config.toml
num_hidden_layers = 9
experts_per_token = 8
d_shared_expert = 64
hidden_act = "geglu"
router_score = "sigmoid"
balance_loss = 0.00311
groups_per_token = 3
init_std_router = 0.0143
norm = "rmsnorm"
optimizer = "adamw"
beta2 = 0.98
max_grad_norm = 2.0
Below are experts of layer 6 (counted from 0) of a mixture-of-experts language model. Rows are named router (the router's row for the expert), gate (a neuron's input weights, with its number), up (a neuron's input weights, with its number) and show model dimensions 96-191. Each number is 128 + 32 x the weight over its row's rms, rounded and kept within 0 to 255. Numbers have three digits each.
After each expert's rows: a language model's description of what the expert responds to; "gets" lists some tokens that make up at least twice as much of what it gets as of all text. This comes from a sample of Wikipedia text that the model never trained on. Tokens count by the router's weight.

# expert 34
router:137146094105144111174124106124162144153187119106131132170114106146125029079134126133074138094125139151133150132113133106156088145150107153122155182133122113180145121151142181124179199080148118109173132109161099134150123167120212083037152117114135156077057126130095141092133120157086122090
gate0:097134144165135122155141115141122130113135133098165114154133136078118093137101171184134107164133131138126139117120061139091160100118083144170134161151121086104085202137143129119142151103138172081125201143111084144106152125069179102129131124132116120140171104090090111126137139156059087144
up0:159086131173120150128088136135120111121127081186094180104120144208084159163097092070093118120161112120129150159121107122097137118169127135102091099071165165166133109049128129137094082173096132153071085137132144157166155151151074119185118145144137091134196157140138140167165190139120166162
gate1:136136075055127108174115131134155148146113096089088118111177120109121066106136092078175194098107135155142136200151167119118152136176151161114158145105150143152076113131142168066148154194150128127142115077119080146152142136117165119094182076124215133125107128174155125123114159177084136103
up1:114168117054140139133130129162133142139100110084073104139112225108148078098200097128140156076191150076053100163100184117148148134110160146084149168131122121134116078110119097109108190190154197118187140074151129134142079111120141129135120093139177151126084152120122093109090091099100119152
gate2:141105152137153140076166108148158116124141095154144116147085112102136118120133156174125122145105156119097130085092080173142213104126148090128124118151169124159080056142139143148080133074149104214140164144141120126139095120141129125098149144129149133132130094123076083146065129110111146104
up2:106165095149114119127139129185145121134068134158153048056042166168135135135191137174171165110111081147119165157113155123144163101126192156184149095114148158143167126073149105134133137100153114162065063152111174086124126105140113136131105159178161149119121150144129179147136150079162173167
It responds to: Main verbs in running prose that take a direct object, such as shows, affected, granted, formed, signed, provide, create.
gets: "with ", "for ", "of ", "ing ", "to ", "ed "

# expert 33
router:165080175112115131157148106124154149113126167172127076095107050153165129150073085128099115172145132126158156093116159074124151116105154089105085123106146153152065161108104139164080201168138168110139125191099183132163146094105114190144123159132139120058163138109101131147125150122156080153
gate0:127199119123112088134109082139150121142093149093141126182078122159148103103074171168109150115118154173165168087113081112130130142130118053147075103134161165152125146138116103129165172136158169154187121139120180090103166152110172103106159206109145086117087119158145163154115106147094080163
up0:154154139112131116139149127127107108120059178102113111169119075161143128076048114153144072119080170089135123122189081115160102062127161098141095147104157133114119141148121136133192093124126100111129179145140139101137098115126163052125128111208078155115146144137163102178112059108154152146
gate1:123091119095103143112112148145105134181146151127085102133079149096174150132125152137059142176159093074164124081140127124101128135122151091113115152067129156181135145104145111053097151109073164157169120132174141088112155086101144101169153074085106140075077094100101202103129161149150134038
up1:089143106134155099156110112188150206074131132116099153088121127106168196051141096107166109158130132082107120101091142127144167163128175117141096073143155173148130213122155114191097122083102121127161193115183121133128184104147152150135150113122152148128088127151163192159087046108130120106
gate2:151130190165129149131152124138194158088115132104132063124136092123103086167092099124138166169143105161163160138123077149172120136136158122195114110108171100137122118100170139149199179138174138136150143197115134098111156130162149137137119181151105149097139111190101117116135129166086095125
up2:124162088160137127106164126085103128119178072067139165109173119166128180160132212168087139122099139107111048132101146165111131063127113093091179130135168095137149141104182113071112143129106119137097136101147126165129138094107139117179124154158103163148071143136083137124175106110168146112
It responds to: Coordinate letters, degree marks, km and sq units, slashes and periods in geography infobox data, e.g. 135.35 km2, 50.4″E, Density.
gets: ".", "(", "″", "N ", "km", "^{"

# expert 9
router:116137146169159128124163098143165176142098083144107051161092107145145098112138158114140113156137104104149149099135133100110089081149136138093150103162137167168118142200141166092167161135152172170155095111124165160104156128162164121168124103204124164071098092125107136139106118081133073074
gate0:105130133150138107123136086136121132165130152096109168100174139146083138114187144180095079149112105165104071160139132179123090123135111118132082175176093127211072184120101140133119136093130161093124073091080110111093197129117108133109159103101140141106068107154079158083142143127154024130
up0:125131127129131082099069127139116156117116088163117162102076109128107144131148144078149171080144110096104135165148110127144146147177079100147152149143171165182170111200120172074104164150122075186153184133123083136111109115123121101185116140128110109122105175144118154088109145123024098231
gate1:143091123096066128146126120181156151101147078204163207181078109120175143123078105146124108105097102167108100161130128116202072144110150098096100123149108108137066125176156161128144184130120163133159126105156158120145145113137154169127176186148140074103129132153178138142152142168111106149
up1:156137104114120203085101145122111176149136144122066145089182103156105105107112114117110121109185121086111147142069135178119144126126134159136141150133123081054091114122131125122069079051125102097110106069120109158181118142119124088149105186123167167122166147121147174091166111043128130143
gate2:067151177060182160108160101153171116060132097152143112114085128179182126128143104179153145084113109155124138058113156130171152172137108129104162152149132113092100098095129116135120132143164189098076142141081183132133117089130194166094137161160141160110161103122136134144127115153161142084
up2:099134137186172143073112114178081106078139166144115081191159139103071095146104154136105183104136107173091145104166140119077175132133136168139109083170125103116146158115068125146076137081109146108164099142097090169166147206176096154108187103124187143126097096123159153136142122108094110139
It responds to: Dashes, semicolons and pipes inside date ranges, number rows and credit lists, e.g. 1938-25 Sep, July 5–17, Javon Greene – A&R.
gets: "| ", "; ", "–", "and ", "– ", "/"

# expert 62
router:131116154068159172085199103118128140137093166138119122185068106156137069102119116180107162108116148191153115099162166085150093106050142066176137190153136135139121077158113157116182178078131124113126164153125116137074108122180134101075147127085162207072088154152119192120141052161122102136
gate0:167139140143122104121141124134202157110096133108126181131095075120063101110115187157138195092128143126113146126174098147134095108117148091105100162140104136185168078115129147087145164105126130132110217175133064137085090135100128107103096111084131168123156083107135069106132141160138146129
up0:113105161155148163138183110120138107125126157157112106076149145067134165132078135053150100133129118154151131187096102144092206127140128110081134136195105132055149116096105122175116082131152145148178122082110213136131137102153119153152165164149057154141093123134128105164082120126116112162
gate1:108153158074183163117159127127097174153108129117154110107054149146126117083132110144144155093163119146108134068154115123100058182096084136128116144108073135150138116187182138091104162070125137184140198147161155142064148122170215113103133182106131102118141140152138136118139140121120130127
up1:102177108096148162133180113100139165114105166111194076115086091110107157096068133093183184103132140189150104113174131156077143133101145102171080130148046157111143135197164122129151095127146084135160163143115185146115167110169148108095218162099184089132105100156168123138151140168165177148
gate2:130133126099150110132117097130055129152102124167133140166200092120172163098171140096106155163183153196163153106106120106090137111122138111230121139174117062132152109086103121113160111132116106061112137154067136107127146107120161083120162145051134183113126094144113096118072170141097157134
up2:154129160157131159082061127110095133132104110154139156109151152171118195161125098154109123071156159138135115129115075161119170139093113127123108184161148166143138056177105057080134051126129111101128088132135059154075159163114170096166146077110077150129173138099182133110129091110095102196
It responds to: Transitive verbs after a subject or to, like gave, made, sold, create, find, plus the the or his that follows.
gets: "the ", "The ", "for ", "that ", "of ", "made "

# expert 53
router:185148135111184090145095051143135081153120155196154061138120160167038137109157145152116183151151142139117110166134125076180095146117127105135128134140115114113174129113113153140105085119118162159143183174155145151163103114200174108113199083127165170072119065102108107176144115092191139201
gate0:165105052131123063145154114119164102112161087117115134140096119144126136132135098156116141154151146113103164107092087055135167148075137118104136162153109144154079100056120120146045160082152152103111132081138109076156160109149155125110138115109125154096120123054048155128140178085109078171
up0:140102113217151091146152089092105081093144105101116086105109160160111106144111102184081183135162160157093155155084117084133128169073122129134145147166097149131127133057117188165117086032149150089081137145129144115101156114208148124080161097116130142100147112094082150130096182089124109173
gate1:089144162070129097167133132112144174153099095120107103182157098119118139121104129136171102044184133063136094174101147149219033143038159103170099160159127164161119090130129213086122110147096181161099128085174141119137150122194128152121128096151118155119135149106109106178097095109147114192
up1:089072163107134081137142109083157135175071146139130058108180100136132135135160144124091147053120174114129122143122078159140094104053111121197031155127148128142130113145188157130143119067118155167106173166135119131075174082129095121100162105099115151116135145146112141166124177117123179081
gate2:188166109202126109083131095137129110057117149163103112084099144103078194185179135125116193132158195175146130059116118080148113120088133141140163157139116102080139149133147198143131172115149089140092136124186060099156088157165098171110128170104126100097096157106118122125150177099197120172
up2:191209183152133111108099092151128085108140161187153058098069122161106147182154180111088196147193116150147134065116135145143116099120098148149152189141114100125135152138144163163130152116117106133099184121154132122180151104132079189107178140110199104109087139109080149196147212083179068184
It responds to: Hyphens, dashes and digits in football contracts, scores and years, as in 2-year deal, 1985–1987, 9–0–1; also UEFA, signing.
gets: "-", "–", ".", "U", "200", "202"

# expert 39
router:110177109157189069144135083134193126165169132082125110166081080178157168172119146079134177104127136100120146120122107099145123111113108143162106148137114180138099119122097167135119160101138126146115160148121150084169106088167149139111118139090074151080048166129047138145165168094148098148
gate0:117199134097209099144184101097106137183166147099073149119100124065118153141094154116143173160151189144181138101084173163092092162087120182079122125158124172122147128118126183142168095101134155151104127058184154178183101095124128121108129163125143143092146127111073143149133144100137118143
up0:111118090128116092042141160142111159114132120129159141183138124096178163135178124139154083133123138175188082100132161172108117114097098169119079102106080186093144156150110145150131136160143087107134093105173072112056114137128137100179115096152151170130178124134145144159123059202093147122
gate1:158184163146174064126091076121161172123134118139119118101099118168095153113099160109130125111076047123113103158089111090168115100124069095167106147124122228106196066131091105178078191086134104143092122125117122153150154094095204181128181105150119143110119087122148144182160125128071134141
up1:177151154160171150105078101142229090151137064196120134167163131177146163133108171133108120104109090072110134129077104155120098122123083159157104205168106194113140119166099112170066117124129098147136092121142144106153127093135161154110121129137104175100112080165169116165144148117113080151
gate2:140122094121113119161099118116070108147118163118127058131067135148168154114161068130085121112089096093156158107123103062164170124096181135138156166151140120156140102157132130162111103204117121076168080152144149100146155155143101129132122114138025074100118153055103126124065158123092099106
up2:117113181122147086179084136045173136106117112138171038149117147142121153190112116085168160065105163123074120143102099097136131146152157115171122142158137151107133104201101155147095119163159192096076070093140135074131109122144175130113123124103139122135126143160134118171175122159161099125
It responds to: Opening parentheses and commas after names or numbers, in stats tables, census age breakdowns and honours, e.g. Brian Shaw (6), (OBE).
gets: "(", ", ", "and ", "N ", ".", "with "

# expert 30
router:120121175170164103187148090146139153165132221153106113181111096178127105120082181155103135164177102134161135139136174088139073150094159131109080128125159166125131157123122179127098145173127105110168080107175172089149159060135129120101117092074104154068066172151160155121131060176121128165
gate0:161185171140135128112084118135107155157120117152127114167082122128080154133092099166137098199101144112218083113107103136111129136100153189156128163122205104181137151097130177104133121094165135162169109065128110098202138138084080164078083142105112164096178149046152187109127147133142114166
up0:107097115077126132097102129119142113123130087127133129146141064139153049143088126133071127149139176165101138116152130114189089158159075136174089148122102119111109116088140133109131132144091146088089130130163222085127127168184148124095117103108197093160100129151086150172123114134163153164
gate1:112153190126123137163148146087087132122113144163115166147108098161140130096081179088182140145065163133122127131123212106122126115080108143170185193077137160136167129102116159047093139120167065109150157161117152068099135184109224131149139109139125179099082116121184088045170175149155144151
up1:126126059169144083074167125131135152126140121106121088157101138080123105173165070132142096160135091064148081121147093147121187098155135085153122112182102163105137102160176109139133084168127179135164184111162107158134124141120106097104140163112151150117139137130122099146140106082108115103
gate2:156156156186233132134129064146156110094173171161124131125102171142147106123106171104130144153131092145137087134106161102076067150120157127127116133098173127146180122141121158154105174103126068146141136083171125174178148111199153116091115111114130147101066114175135121142172179165105055235
up2:145136102150176066145117101156152093137123154161131157118074107165139089062091142147144143138114078113176127122148185098147098152130130142080063131140122097118168131136164128118127127141116067167101117093162153150185124070173131110137097146114172126108150090141133127148145052128135115186
It responds to: Ordinal suffixes and ranks in sports season infoboxes and parentheses, such as 3rd win, 2nd title, 9th season, second-largest, plus opening brackets.
gets: "(", "th ", "2", "first ", "1", "/ "

# expert 49
router:081141167166142074117095130150180130118207111147125111150069123138184178174099158067081125139172113122148134112126131135153071127144134129189163153119190162151127135155164156103205142163132157108109104149130132092123130156198185086112119103129097140088086183163144172141088140107126137148
gate0:082097098132115165136111105054050151109141123121087050091108146115096095107147193170084156186113120143134131156183166088185079087095140130121159123126060066134096094177133184113144141146127136113100193140160066177074117095103143075104112117132087101096176083068153109105188164116104159101
up0:126184138135142124124172114172165176212163150140149150168121131084119101098089127095166126126095136126119134124173161087072136081155099108094081116087150139166112125101148087154156152128164115129164082057096180172204122143092070129108156160146156146118103139150056160169159121171145142082
gate1:070160103129139144203143136149100150119132102179133116125191188101176140118118165138086091210122141119132180096166112064168047147080100121084157115146142148142206129138155136215136117129161110106198164135141076191108129173145107123116124129101105088064130124099113106102155180112105140171
up1:097137153127190118116104124158157172145116139128138103135127197110154152150073226117127061105164153104046121114091053132135096121119091147084109120183098172134114191168096133156121183174091164158078091117149104139085116190152157128109136089172094095146109147074103122132130131131126112134
gate2:122127105072180179111119103110121188112146148131144109123064121167121116162092097142104190131162113158093067085117156124127166133124084147128181092101202102133037144092093117101153166105124160075097132102118141182154110138187162127114123157098149154110148072099098197099140138127164161169
up2:113119100161124129093157146121145126106078157106093174140166156091158138073110085120136121129129121199116114145113128154081068138148107113083141190163148061148134143148146124106146107195139176124162141191125073059156119142143158068137131149109131104123113084065129091113135173096153090206
It responds to: Commas and conjunctions in descriptive prose on species, science or architecture, plus qualifiers like usually, typically, although, either.
gets: ", ", "and ", "(", "with ", "or ", "; "